Experts of a small language model: 27.8M parameters.
Below are experts of layer 4 (counted from 0) of a mixture-of-experts language model. Rows are named router (the router's row for the expert), gate (a neuron's input weights, with its number), up (a neuron's input weights, with its number) and show model dimensions 0-223. Each number is 50 + 12 x the weight over its row's rms, rounded and kept within 0 to 99.
After each expert's rows: "gets" lists some tokens that make up at least twice as much of what it gets as of all text. This comes from a sample of Wikipedia text that the model never trained on. Tokens count by the router's weight.

# expert 39
router:52 45 59 52 35 47 27 49 32 54 43 49 39 47 51 38 56 67 59 58 50 55 36 30 52 46 53 44 41 49 59 43 37 64 58 51 50 45 47 47 52 61 27 62 66 51 36 57 35 52 61 50 33 49 41 46 54 60 47 68 46 52 40 50 46 53 63 46 60 43 32 57 52 30 47 84 53 36 46 52 70 53 48 49 25 37 49 45 46 57 43 69 60 37 29 50 46 41 43 51 42 70 51 37 50 55 48 47 46 48 53 55 56 46 55 38 52 43 40 48 39 52 36 24 54 40 70 62 43 69 39 77 56 51 45 61 57 62 50 62 53 64 58 70 74 32 55 45 48 40 42 53 36 41 43 51 39 52 46 47 48 48 46 52 54 58 37 20 42 56 60 49 35 43 37 35 52 91 58 50 48 65 48 53 43 43 58 72 54 42 33 65 41 59 57 63 65 23 58 76 62 29 34 42 48 84 71 69 48 30 53 66 50 24 33 48 74 47 51 56 92 38 47 44
gate0:57 24 45 46 42 21 46 56 77 72 61 74 63 54 53 46 44 41 47 59 58 45 41 42 46 35 71 53 43 78 58 36 57 55 26 45 40 55 63 47 54 63 53 61 57 36 43 42 22 47 74 70 41 43 62 39 58 63 47 54 52 50 58 57 55 52 66 61 43 47 30 57 50 37 54 51 46 60 58 48 28 45 52 49 58 49 24 43 19 39 55 47 40 34 60 60 37 45 63 68 51 42 50 80 65 48 71 58 37 53 64 34 42 47 53 32 51 63 66 68 57 26 48 41 48 41 62 23 43 36 59 40 52 40 55 67 37 56 44 49 50 22 64 30 49 58 59 26 51 32 57 50 69 43 37 59 64 63 54 42 38 51 42 51 73 55 38 47 49 53 35 51 41 41 58 41 46 50 58 62 65 42 36 61 43 56 44 74 71 39 70 66 47 50 65 50 54 42 37 32 40 54 52 46 64 56 53 35 35 56 55 59 37 26 41 65 56 40 51 55 52 55 44 48
up0:44 45 40 47 49 41 50 51 61 55 36 74 73 48 55 36 40 32 31 67 46 35 26 56 42 48 74 34 32 46 67 60 51 41 26 64 39 58 58 30 51 45 45 66 53 53 35 39 29 46 27 68 60 55 52 33 32 63 53 69 55 65 44 45 43 83 48 65 41 48 26 35 52 52 42 60 52 60 47 31 40 43 69 55 44 47 59 53 64 39 69 49 45 46 53 69 36 52 56 60 67 47 65 41 54 38 56 61 30 49 41 58 43 40 43 38 53 54 61 41 44 29 30 60 32 48 62 33 46 57 65 70 47 48 72 50 39 73 51 51 71 48 32 30 45 43 73 54 34 60 61 71 53 26 49 56 49 64 38 59 69 26 41 43 54 32 42 48 56 44 44 50 60 44 61 23 52 58 14 43 58 35 29 54 51 51 54 76 60 41 48 47 53 45 45 52 69 46 57 57 51 51 45 40 45 38 47 50 52 43 44 53 49 55 42 49 42 45 47 55 58 62 61 29
gets: "\n", ".", "s.", ").", "es.", "\"."

# expert 55
router:30 49 47 39 37 59 53 62 48 83 41 66 41 62 67 72 49 52 64 32 76 50 62 73 37 26 49 46 47 46 53 52 44 27 42 45 55 53 44 58 61 69 44 76 62 66 44 27 74 49 66 50 34 43 44 48 33 70 62 54 43 41 66 55 48 43 29 47 48 38 59 45 53 44 48 38 45 33 41 68 31 33 48 38 33 56 46 21 38 38 32 46 43 55 49 34 51 28 58 53 55 41 36 27 39 50 59 43 53 42 63 34 45 61 45 43 55 62 51 47 39 60 34 59 50 39 63 46 53 28 49 49 29 43 46 49 38 49 66 54 44 25 47 81 41 49 64 73 65 63 25 49 41 63 55 67 66 38 62 39 54 65 48 35 56 64 61 49 62 66 49 58 33 50 55 58 44 42 46 73 53 60 52 51 48 40 67 49 46 68 43 42 28 56 56 60 53 55 56 42 43 53 69 47 35 69 40 42 46 55 68 40 47 41 35 59 37 42 44 39 57 44 56 46
gate1:48 59 61 56 66 56 16 34 53 55 70 58 68 54 49 50 38 37 39 31 45 53 55 54 43 51 54 44 52 52 24 52 70 51 59 67 52 56 53 44 56 55 59 46 56 35 31 53 54 46 57 56 43 43 45 55 41 65 46 39 50 37 51 39 45 31 63 56 38 52 54 36 44 52 48 41 64 57 21 66 38 46 40 53 21 54 53 48 39 51 27 68 47 52 32 40 57 59 56 51 89 47 52 62 37 72 30 27 53 46 51 59 37 41 31 45 55 55 34 41 59 60 40 46 19 67 59 54 71 46 54 36 42 65 68 47 43 56 41 42 43 42 32 46 34 69 56 50 31 49 52 56 58 33 55 49 50 57 52 47 33 61 70 36 41 35 50 24 56 48 47 62 43 67 77 33 51 42 42 50 54 40 54 61 35 64 47 70 60 60 62 68 39 65 29 43 64 60 35 50 64 42 82 51 42 45 69 47 50 35 62 63 46 66 59 56 50 51 43 51 72 34 42 63
up1:44 27 40 60 29 41 49 36 31 51 58 50 46 68 57 54 35 42 42 40 39 53 32 64 32 45 27 44 54 31 32 50 55 65 68 53 49 50 60 31 56 29 56 32 34 40 54 63 54 44 43 38 50 59 15 68 46 39 43 60 41 52 57 56 52 39 36 49 38 34 46 40 49 70 37 39 49 63 39 47 59 46 44 71 17 46 46 65 53 59 52 56 51 49 51 31 42 42 53 54 51 74 51 52 33 60 38 47 57 61 64 46 39 74 33 52 48 42 11 68 44 65 52 66 57 50 28 50 46 61 63 46 35 64 46 44 56 59 65 40 38 76 53 62 31 37 36 59 41 47 37 51 43 59 34 57 37 45 67 37 62 49 65 62 49 45 52 48 51 33 67 87 33 76 31 38 51 44 52 28 39 65 43 61 49 44 54 46 62 43 48 34 58 63 31 59 65 52 58 61 47 46 45 63 41 52 36 58 49 44 44 60 50 47 52 69 47 40 35 59 53 54 49 55
gets: " the", "i", "o", "a", "'s", "al"

# expert 41
router:43 57 67 72 62 56 33 38 50 49 72 69 61 49 60 41 60 49 39 59 46 65 43 46 73 50 45 40 16 43 32 31 60 66 42 58 52 73 47 64 74 53 23 57 55 59 21 56 51 37 24 68 34 62 61 69 42 46 37 41 52 56 47 77 41 51 42 67 36 39 56 51 50 44 60 71 56 55 81 49 64 50 73 61 50 38 46 48 69 57 56 67 55 63 32 56 50 41 48 36 53 27 58 44 45 64 59 29 36 62 40 46 56 38 53 51 58 33 51 59 47 47 40 42 59 28 51 52 51 62 32 43 64 53 74 58 27 35 49 39 56 42 68 59 70 46 44 51 45 39 16 57 46 50 45 42 48 58 64 46 59 49 58 55 43 72 57 43 55 66 53 42 62 49 51 35 54 51 53 49 37 46 64 31 40 21 62 61 55 43 39 65 60 28 46 66 57 58 50 43 50 59 45 53 64 55 40 45 55 36 57 60 58 44 58 58 59 49 67 51 44 56 63 60
gate2:58 30 51 71 54 42 45 37 51 25 68 36 38 51 66 37 47 52 55 55 45 38 48 36 38 68 68 61 26 27 49 69 38 57 50 74 68 54 19 49 35 38 34 40 58 63 36 46 54 28 55 48 70 34 33 40 76 52 55 49 65 51 30 53 49 54 57 38 60 50 36 49 48 63 56 53 66 48 55 36 65 22 38 50 49 42 32 45 27 42 58 34 57 34 40 61 36 52 40 54 55 32 36 31 38 74 41 50 60 51 47 39 45 54 73 42 64 32 53 39 42 65 53 67 39 33 40 43 56 42 71 68 37 53 30 45 64 39 45 36 56 56 56 42 46 61 63 47 40 36 24 36 41 53 61 45 48 57 47 37 61 48 38 49 66 46 42 71 54 42 58 56 55 75 66 45 69 54 38 38 45 52 49 51 32 58 62 43 45 38 47 58 58 33 45 69 38 58 46 59 51 65 46 60 39 44 41 42 59 37 48 63 46 37 38 53 59 47 49 36 36 52 24 42
up2:40 74 59 48 52 68 39 34 57 49 74 25 58 41 68 45 41 49 72 39 34 34 71 48 57 50 50 53 38 46 50 52 36 48 51 60 48 53 52 34 28 30 41 59 50 52 25 53 71 40 49 69 45 50 12 67 57 47 55 62 56 57 31 41 61 31 50 43 62 59 44 39 54 41 44 31 50 51 65 48 63 42 56 47 62 78 44 57 64 43 49 67 62 28 56 69 64 28 45 23 63 61 50 57 43 65 47 41 69 29 43 40 41 57 42 52 28 38 46 43 40 48 59 40 54 53 40 49 62 51 19 59 50 41 47 59 36 38 42 51 51 42 45 20 31 38 47 49 61 65 47 36 38 47 51 49 56 51 45 44 50 57 44 63 58 71 51 25 64 44 71 52 40 48 50 54 78 45 36 42 39 53 58 62 36 66 56 68 47 35 64 67 60 61 51 59 40 53 35 33 51 39 64 47 41 51 39 41 43 67 59 45 32 52 42 42 56 22 50 38 54 52 58 40
gets: " =", "==", " ==", "===", " ===", "s=="

# expert 35
router:68 52 58 50 35 51 51 64 50 59 44 56 58 50 30 43 33 47 53 52 41 51 55 43 59 50 62 50 64 57 61 37 43 43 67 72 61 36 35 68 76 61 57 47 46 61 39 58 54 53 69 43 42 53 92 51 42 73 52 45 46 27 41 46 49 35 52 50 62 44 37 60 48 54 32 46 47 51 46 67 37 61 53 62 62 70 63 44 41 59 60 64 52 81 54 44 35 56 52 51 44 69 52 56 57 51 54 52 26 59 34 45 57 48 86 63 47 49 36 42 46 21 59 67 76 53 44 74 40 60 54 58 56 47 31 38 53 53 59 60 57 62 59 49 46 48 74 42 47 33 54 27 66 42 57 37 54 52 47 47 36 60 42 34 23 68 35 47 45 21 55 58 53 55 49 73 73 44 49 52 36 46 53 38 48 33 28 44 44 44 58 62 51 40 41 61 50 31 61 59 40 40 60 60 49 74 55 66 55 58 53 57 52 18 43 58 45 66 62 59 55 43 43 44
gate2:57 55 73 62 43 43 51 42 66 53 46 50 59 65 48 48 42 49 61 53 69 51 55 61 57 57 65 70 26 64 46 38 38 62 63 55 53 59 56 57 63 55 66 68 26 43 48 49 78 36 28 22 56 25 75 48 56 52 23 55 68 36 68 64 61 57 48 40 48 41 52 39 43 65 56 69 59 52 61 57 65 46 47 55 69 53 62 38 41 57 54 41 38 32 53 76 38 58 62 32 21 31 55 46 44 46 54 81 74 48 61 64 59 33 35 43 49 44 89 55 45 53 22 51 52 51 33 48 62 58 55 81 51 62 52 69 50 40 47 48 62 43 49 51 43 35 40 50 57 67 54 59 58 64 36 54 53 58 51 53 46 48 50 52 38 47 47 48 60 32 34 40 40 47 56 52 41 36 31 44 41 55 50 77 44 53 50 72 52 42 52 43 61 55 43 55 50 35 46 46 49 60 43 60 30 44 46 48 53 37 53 55 72 61 45 61 61 70 45 68 33 48 47 42
up2:41 56 41 52 28 58 37 43 65 67 39 35 54 79 57 72 57 64 34 44 56 59 35 44 63 48 45 49 50 36 60 54 56 36 44 45 12 53 38 50 59 65 43 57 48 41 46 61 52 69 60 51 39 54 42 56 30 44 36 61 58 61 49 55 50 46 42 26 61 46 58 56 47 42 46 27 32 56 52 38 41 71 46 39 44 32 43 61 64 28 45 61 37 49 33 42 76 49 30 44 68 59 54 39 38 68 53 57 35 37 27 70 61 77 58 58 51 42 61 41 60 50 71 59 35 60 51 42 66 36 72 42 55 36 49 54 61 38 46 68 53 60 52 58 51 47 61 43 43 40 41 67 38 33 38 64 43 52 53 43 34 72 48 64 57 36 53 44 40 51 38 57 31 71 39 54 39 62 61 66 57 44 34 35 40 59 66 49 52 40 61 61 60 34 69 56 27 48 40 43 68 45 41 47 46 42 55 33 37 57 48 44 48 62 55 30 60 38 30 18 41 57 56 43
gets: " |", ";", ":", " Total:", " /", " Height:"

# expert 13
router:41 43 39 58 44 47 45 24 49 43 42 67 65 50 54 63 27 57 50 64 58 50 42 47 49 51 56 70 74 67 44 36 39 63 28 72 53 43 51 54 41 66 34 34 63 40 67 52 36 45 60 59 58 64 65 70 56 53 48 49 36 29 54 60 63 33 49 54 63 46 42 60 40 56 70 87 47 59 47 50 73 62 31 72 51 33 59 58 53 45 44 27 41 53 50 78 40 62 53 36 59 56 49 62 48 76 52 72 53 43 54 12 41 64 44 40 50 43 50 33 62 48 52 39 63 50 60 52 41 53 63 53 70 59 38 49 46 32 45 76 56 41 41 25 44 56 66 61 58 40 36 56 67 63 46 47 24 44 55 44 71 55 63 55 30 41 59 44 59 54 53 49 44 52 57 38 23 42 62 40 48 59 70 35 49 48 55 42 33 30 56 63 44 42 55 57 56 47 54 73 59 51 34 46 47 45 39 40 55 44 38 74 52 36 38 51 50 55 57 62 43 48 37 54
gate3:20 59 61 50 55 40 44 34 24 52 73 52 75 55 50 39 40 62 34 36 47 55 43 37 45 49 58 76 54 69 62 76 69 33 47 60 56 55 52 64 57 42 56 70 64 51 51 49 41 51 55 43 54 51 69 46 79 28 53 39 57 50 41 46 50 43 56 22 29 40 32 59 41 40 82 42 72 60 54 49 53 58 65 46 62 47 53 35 45 38 29 47 41 42 30 55 43 64 75 36 55 63 65 55 53 80 55 58 36 51 75 44 57 64 53 42 43 67 43 43 51 53 34 48 72 54 49 39 64 52 53 46 58 64 38 44 24 52 51 46 55 25 56 49 43 46 48 55 61 34 42 69 56 35 35 66 42 58 46 72 69 44 57 47 48 47 35 61 49 57 55 43 42 51 48 53 52 58 48 63 51 67 47 69 54 61 50 49 47 51 70 65 40 53 29 51 45 55 47 64 60 47 27 66 51 46 33 61 45 53 65 45 33 49 26 60 64 49 36 49 47 34 34 51
up3:44 45 45 47 36 36 46 62 38 74 49 57 49 63 57 64 43 52 51 38 61 52 46 35 39 28 65 51 56 49 29 42 52 45 25 50 50 59 48 59 56 54 75 58 74 79 45 50 60 60 42 31 41 56 58 40 70 48 44 40 51 45 47 37 31 49 64 39 33 54 54 53 44 48 52 36 52 69 63 50 73 66 55 54 53 65 50 35 45 45 37 36 58 24 42 72 41 68 56 46 37 50 51 45 38 59 49 54 20 54 64 40 43 61 81 50 49 54 51 47 55 62 30 61 67 50 31 49 47 29 57 52 63 56 70 38 51 31 56 21 52 29 53 51 61 47 57 64 67 42 55 63 37 56 48 69 60 39 63 71 44 39 48 66 34 55 44 58 50 51 54 46 68 91 49 41 26 40 42 50 49 64 38 66 52 66 39 57 47 44 48 69 41 50 57 46 34 45 42 57 45 70 44 49 55 47 56 82 52 48 39 45 31 38 52 48 69 54 28 34 40 49 49 66
gets: " in", " the", " ", " c", ":", " a"

# expert 15
router:73 50 50 59 80 56 61 67 53 29 43 75 54 60 52 41 53 61 60 43 62 54 39 45 61 36 78 49 40 53 18 66 46 58 56 53 59 41 63 80 37 60 50 38 57 54 58 41 53 38 53 41 42 63 57 73 34 47 65 40 35 44 51 51 50 60 39 55 67 40 48 57 33 63 42 78 52 35 45 47 53 63 50 42 09 53 54 68 26 43 30 55 64 61 54 58 45 67 50 43 56 49 50 40 66 51 53 43 56 51 54 49 43 50 36 47 47 30 42 52 71 54 59 39 64 34 61 74 19 59 45 51 44 54 57 64 49 62 52 52 51 55 39 37 53 60 46 41 55 57 50 48 57 47 40 38 40 49 52 72 46 46 64 64 41 50 56 66 41 63 51 52 47 42 81 58 51 28 48 37 27 26 56 42 53 39 40 57 44 66 51 53 61 41 38 57 71 37 65 79 57 41 35 65 32 38 37 53 58 70 44 62 44 50 57 46 53 52 72 45 61 48 31 56
gate2:38 29 65 48 65 42 47 64 48 42 51 51 56 68 55 50 59 62 97 52 37 62 62 58 21 38 64 45 42 47 61 55 51 43 51 51 56 52 57 69 26 56 66 61 70 55 45 61 39 55 51 48 50 43 35 48 64 27 46 16 55 43 54 49 53 23 41 58 45 66 56 36 64 67 45 47 56 54 48 24 45 43 59 41 51 51 54 51 38 64 36 33 46 65 53 58 50 52 63 88 50 50 51 51 58 46 46 67 30 43 55 62 31 57 48 42 54 66 55 42 46 49 52 46 66 45 55 47 38 44 61 52 48 45 42 40 49 19 42 54 35 43 49 56 51 47 23 68 68 67 35 62 42 32 53 63 56 39 33 49 59 51 59 38 37 56 49 50 51 50 56 55 33 62 47 46 46 51 56 44 36 74 54 66 52 49 56 44 54 73 45 48 66 85 65 41 61 47 67 58 37 56 48 67 34 48 32 51 46 75 52 63 81 72 55 43 41 34 51 53 49 55 46 43
up2:59 60 39 40 65 62 71 72 50 56 51 62 65 64 52 48 41 59 52 47 55 30 32 63 53 49 57 60 52 68 53 40 71 40 40 56 56 53 65 65 38 52 42 66 61 46 34 73 36 81 48 63 37 44 29 57 61 39 36 32 56 59 37 19 55 43 49 29 47 43 30 37 48 35 41 55 63 61 54 49 42 56 64 49 41 51 71 39 46 50 45 41 51 84 47 55 54 38 42 57 47 47 46 58 47 47 59 62 45 59 66 59 51 60 57 48 48 45 57 44 57 54 33 50 57 49 71 38 43 59 50 57 49 52 67 59 56 21 53 45 39 54 53 66 34 61 40 64 68 60 56 68 70 40 40 70 75 45 59 33 60 65 64 58 31 49 50 27 51 32 59 55 46 58 31 41 56 57 49 46 38 79 52 42 38 59 40 41 22 61 49 47 63 78 47 59 34 48 43 58 39 40 50 57 33 43 43 36 39 81 52 61 79 59 47 38 42 48 53 51 59 33 53 61
gets: " in", " at", " the", " on", " from", " for"

# expert 34
router:54 65 46 24 53 48 56 42 46 59 79 51 59 53 50 51 68 40 56 42 59 35 48 31 60 38 38 59 55 58 40 47 32 48 55 37 49 42 43 23 64 47 60 49 53 50 60 62 61 64 43 63 58 50 61 40 65 58 35 56 39 46 58 33 59 56 69 36 44 69 52 81 51 36 56 40 32 34 42 58 59 61 50 50 79 62 63 31 44 41 51 53 35 38 46 56 59 21 43 58 52 48 57 48 75 49 46 52 53 57 45 72 63 68 43 61 60 49 40 59 47 49 57 52 58 50 51 33 57 37 44 45 41 70 54 68 42 36 30 57 33 61 52 40 48 43 44 43 44 30 70 46 54 55 53 64 57 55 51 45 56 61 51 56 62 41 43 53 43 71 20 55 38 40 31 58 48 61 59 50 53 40 50 43 49 70 28 57 62 47 61 66 43 47 44 30 54 49 52 35 84 67 34 38 60 58 68 39 78 54 40 43 48 18 38 58 70 21 62 33 36 44 30 45
gate3:50 48 58 66 49 69 32 50 29 76 62 66 52 57 39 54 71 46 49 54 42 56 76 49 52 26 44 53 53 64 29 59 51 37 21 67 48 53 61 71 65 33 47 44 55 58 61 65 66 65 65 48 38 44 50 46 48 68 38 48 55 58 34 48 46 64 61 27 47 77 62 40 53 50 54 68 42 34 64 49 47 61 40 50 50 32 62 14 41 50 55 52 34 41 43 57 48 30 63 55 62 53 34 43 57 49 46 39 40 73 44 52 54 42 41 46 70 40 33 65 55 49 78 45 56 55 78 39 63 60 37 61 55 64 63 54 44 50 59 48 58 45 59 42 25 42 49 38 51 43 49 30 64 40 48 50 31 58 44 57 57 48 53 57 55 35 39 44 62 26 41 57 36 70 39 53 46 47 63 63 65 42 53 45 68 65 67 43 43 51 73 50 62 70 67 47 59 49 37 38 61 56 45 54 58 44 70 41 44 49 54 52 67 45 38 61 68 38 54 47 25 30 45 62
up3:45 41 36 40 40 40 53 55 38 51 62 56 54 44 60 85 40 45 43 52 45 37 50 36 44 36 29 44 46 19 57 46 54 54 55 50 30 57 44 48 53 49 44 77 53 55 37 32 52 50 67 51 57 39 47 35 56 49 59 74 62 49 68 53 71 51 41 63 58 58 66 50 38 55 48 34 45 50 28 52 46 42 57 47 30 60 51 45 53 49 62 32 34 63 48 23 66 69 47 57 61 42 61 42 24 47 30 67 45 40 50 56 48 67 32 45 38 64 55 36 42 38 50 38 37 62 53 39 41 54 49 43 45 37 54 73 50 33 58 32 27 54 30 57 54 54 67 31 64 38 35 66 41 39 59 63 52 52 56 30 39 38 52 44 50 64 32 64 38 61 65 62 58 31 55 29 36 33 70 53 50 48 55 55 65 57 44 56 60 40 55 54 56 60 64 50 71 77 47 48 54 46 30 14 48 55 30 79 36 50 37 37 50 31 44 69 50 57 49 47 44 50 46 51
gets: "\n", "-", " N", " Sub", " P", " S"

# expert 10
router:36 53 66 39 64 58 62 56 62 53 65 78 47 46 49 30 52 67 61 57 57 45 32 41 57 65 68 39 50 60 54 52 49 54 39 59 49 30 58 33 58 43 61 47 47 45 73 61 47 61 56 45 46 50 50 67 37 45 52 63 30 49 19 58 49 69 57 52 75 40 47 34 41 31 42 47 59 71 59 58 35 53 49 51 45 42 73 60 37 58 48 48 77 58 65 56 54 50 47 44 56 74 38 54 65 33 45 65 42 55 39 44 52 39 31 44 24 47 20 54 69 36 56 42 61 38 51 55 36 50 53 37 62 60 74 60 70 52 27 39 39 33 40 46 54 63 46 43 60 78 59 71 55 46 49 42 53 47 47 70 47 54 63 71 41 48 54 55 37 55 66 62 42 55 62 34 30 43 56 37 43 49 67 41 43 45 57 59 63 57 49 52 42 45 54 56 53 51 40 56 67 43 19 46 44 37 70 56 55 66 37 52 47 85 51 59 39 74 45 47 45 28 51 66
gate2:13 53 32 48 08 48 74 30 31 56 39 35 48 51 69 39 19 42 45 56 48 62 50 51 41 51 59 51 59 40 51 27 59 53 39 34 36 49 62 55 45 44 66 48 39 51 50 47 44 66 45 59 55 39 62 35 55 43 52 66 51 38 31 68 37 40 46 37 45 52 56 43 57 41 55 63 44 65 53 51 38 53 37 31 56 40 51 52 57 43 52 53 46 51 61 53 56 49 54 40 50 56 58 41 40 67 38 36 53 39 38 41 52 72 73 57 67 62 38 46 36 49 27 37 66 47 81 34 52 76 52 42 65 40 60 67 54 69 62 72 54 59 43 39 23 18 44 50 68 55 42 55 56 35 44 57 57 62 48 42 51 49 47 46 41 58 36 60 43 43 62 66 35 70 47 52 60 70 45 43 53 48 83 47 78 59 73 46 37 46 39 30 56 49 61 33 50 40 50 38 47 62 58 55 56 54 45 46 61 48 64 44 48 54 61 58 50 75 37 54 52 57 47 47
up2:25 69 25 48 28 56 48 18 33 53 45 50 41 50 56 42 29 55 59 60 60 42 52 73 58 54 53 48 73 65 47 55 53 60 42 51 39 38 57 42 36 40 46 60 48 71 66 53 46 39 48 57 65 58 43 53 35 71 40 55 42 37 35 58 48 48 50 51 58 54 49 26 62 50 57 63 61 60 41 53 39 60 58 59 48 51 56 45 54 45 56 61 64 45 48 69 50 41 29 35 39 60 43 43 45 48 26 31 63 40 49 28 44 44 61 51 65 45 49 52 37 30 46 25 47 65 67 51 55 65 62 62 50 45 41 55 69 43 59 73 48 41 38 56 49 17 28 27 50 50 14 38 56 32 33 36 44 48 41 43 46 56 58 37 32 54 50 65 46 54 53 50 38 58 45 36 60 73 44 40 50 44 56 42 45 66 55 63 48 56 30 35 74 88 52 41 58 28 44 49 48 53 66 44 37 58 46 37 52 56 51 35 71 51 56 29 43 66 36 53 41 61 63 52
gets: " in", " In", "|", "In", " on", " at"

# expert 43
router:39 47 55 37 45 31 56 48 55 44 51 42 57 38 61 41 60 39 41 70 54 60 51 34 49 44 53 39 58 37 43 45 31 54 54 32 49 58 57 60 35 68 40 76 49 42 11 59 53 61 44 61 54 59 50 57 66 61 39 42 70 67 42 46 38 44 34 51 52 52 54 58 53 46 71 35 48 50 49 40 67 51 71 58 49 35 51 55 61 33 61 46 65 45 39 53 54 34 35 47 55 60 44 27 47 49 17 43 40 40 61 41 40 66 59 53 69 54 54 76 55 44 69 33 37 28 53 69 64 77 45 54 50 64 40 49 37 39 48 48 51 46 57 44 25 63 58 33 35 30 41 61 48 32 38 35 45 46 31 58 38 60 54 34 52 49 42 55 28 27 64 40 38 59 32 30 32 47 52 28 57 38 47 53 56 66 51 63 52 60 53 50 76 57 47 64 55 56 50 61 71 43 37 44 55 76 43 49 39 56 48 55 47 31 59 37 47 50 44 28 41 26 72 58
gate1:44 49 81 54 45 48 43 53 49 47 69 48 43 83 60 43 59 59 54 57 31 48 61 68 68 55 32 42 54 52 47 44 34 34 63 46 44 58 43 61 37 53 66 44 62 44 55 56 35 47 76 42 46 63 44 38 57 49 41 48 62 51 46 37 48 31 53 40 40 42 57 60 55 65 66 58 51 52 53 39 69 55 29 30 46 66 48 53 53 36 71 59 51 61 40 64 45 43 62 48 39 49 47 31 50 47 53 78 59 58 62 41 50 29 52 32 68 56 57 67 56 66 69 47 39 50 52 73 51 55 42 73 49 68 44 70 61 48 69 44 46 39 63 62 58 54 63 55 60 45 50 42 39 57 35 71 23 48 48 34 38 50 62 56 26 51 31 62 51 58 72 57 52 66 54 55 37 44 46 50 44 63 50 42 49 68 67 58 35 38 56 52 74 74 58 35 59 20 68 50 53 34 72 40 62 40 45 61 54 47 39 54 46 46 59 73 60 65 75 42 56 25 31 45
up1:32 66 46 42 30 52 38 30 54 55 45 40 59 42 45 49 48 42 32 50 39 79 50 44 60 57 51 64 56 34 56 47 58 64 57 44 51 38 39 47 47 55 46 41 32 68 28 19 34 38 37 50 63 37 39 59 43 68 61 53 46 42 56 43 22 64 34 59 31 62 51 66 48 76 40 48 65 53 60 40 36 49 48 38 49 38 34 40 64 36 47 71 56 33 58 61 67 32 58 55 62 33 57 57 33 41 41 34 43 42 50 50 68 51 55 60 34 27 55 61 56 41 74 49 60 57 56 43 68 57 53 57 47 43 57 33 35 66 60 55 56 49 65 65 35 27 60 63 71 41 49 30 32 20 69 51 51 47 67 33 46 52 46 37 46 38 52 55 46 45 43 40 60 69 71 41 40 56 47 34 63 72 49 71 33 53 60 60 53 56 48 58 53 36 57 38 58 48 42 37 55 30 38 57 55 37 45 50 50 61 59 36 69 60 51 58 65 59 77 31 49 39 39 60
gets: " B", " C", " W", " S", " T", " M"

# expert 16
router:62 61 56 55 43 52 64 67 34 51 45 55 48 58 50 59 61 33 64 46 44 52 35 27 47 34 38 53 64 42 53 45 32 61 74 48 17 47 35 54 49 50 59 56 59 52 68 32 50 48 66 43 35 46 32 46 47 51 56 54 55 47 57 50 44 48 57 37 57 39 49 74 54 30 48 62 67 39 51 58 68 62 41 76 55 60 69 48 61 42 55 64 61 46 56 51 53 54 20 86 27 64 29 65 67 61 72 37 61 47 58 45 49 52 47 39 47 36 23 58 53 31 75 32 75 33 39 49 47 69 43 54 37 64 37 58 40 37 28 49 65 37 54 57 47 50 54 40 54 37 42 31 51 70 32 53 53 45 60 50 72 36 48 53 39 37 48 57 37 64 57 51 51 44 48 40 60 30 67 39 45 39 53 55 52 43 53 37 59 63 48 51 34 42 32 38 69 41 63 64 48 55 41 39 46 54 54 49 74 63 47 55 65 31 53 44 39 40 67 42 60 35 22 44
gate1:36 67 67 40 39 44 40 36 35 62 36 60 49 58 61 22 30 51 72 39 52 63 70 41 61 54 48 70 66 60 63 40 54 59 62 40 38 42 56 83 42 57 46 37 64 43 44 52 77 63 61 31 30 47 64 62 55 48 44 40 59 57 52 49 59 41 57 38 68 25 49 62 59 56 67 49 32 71 63 43 53 52 64 45 80 51 62 46 42 54 52 51 36 71 63 56 46 44 42 50 50 49 36 76 54 75 33 72 39 49 39 55 61 57 66 46 38 43 55 67 61 52 33 47 60 35 52 51 63 45 67 40 63 36 60 53 78 46 40 65 42 52 46 75 62 31 48 46 60 54 43 43 42 42 48 60 46 76 63 50 67 56 38 63 39 48 44 44 47 54 33 45 44 28 49 49 66 45 64 57 56 50 56 37 31 55 49 48 42 37 39 53 52 52 29 59 49 59 64 38 40 71 49 63 57 51 46 44 32 61 34 39 67 60 39 48 51 59 44 32 65 35 37 38
up1:44 66 56 51 28 58 29 38 27 49 44 46 61 58 46 25 33 54 50 75 44 43 48 36 51 58 40 63 49 52 59 61 43 64 57 41 55 69 46 32 46 48 66 34 61 44 59 42 29 30 37 48 62 61 48 80 59 46 32 58 53 46 60 47 43 46 20 53 48 37 52 47 46 64 58 66 36 39 41 59 68 64 52 53 48 62 46 44 71 27 39 27 31 36 47 58 47 48 30 44 41 51 47 64 60 43 37 46 49 60 25 46 72 59 53 43 34 47 42 53 21 51 37 55 42 54 43 50 59 11 61 55 53 45 42 48 40 86 51 68 41 77 41 55 57 37 60 43 61 49 55 55 38 44 57 40 71 36 67 51 48 52 61 50 29 58 59 56 27 53 47 21 72 49 42 59 50 42 57 45 46 44 42 51 54 57 38 49 56 55 30 44 55 56 44 77 50 56 33 37 73 42 35 37 44 55 42 48 58 38 47 45 50 36 57 28 58 56 43 53 59 50 44 63
gets: "-", "|", "=", ":", " -", " by:"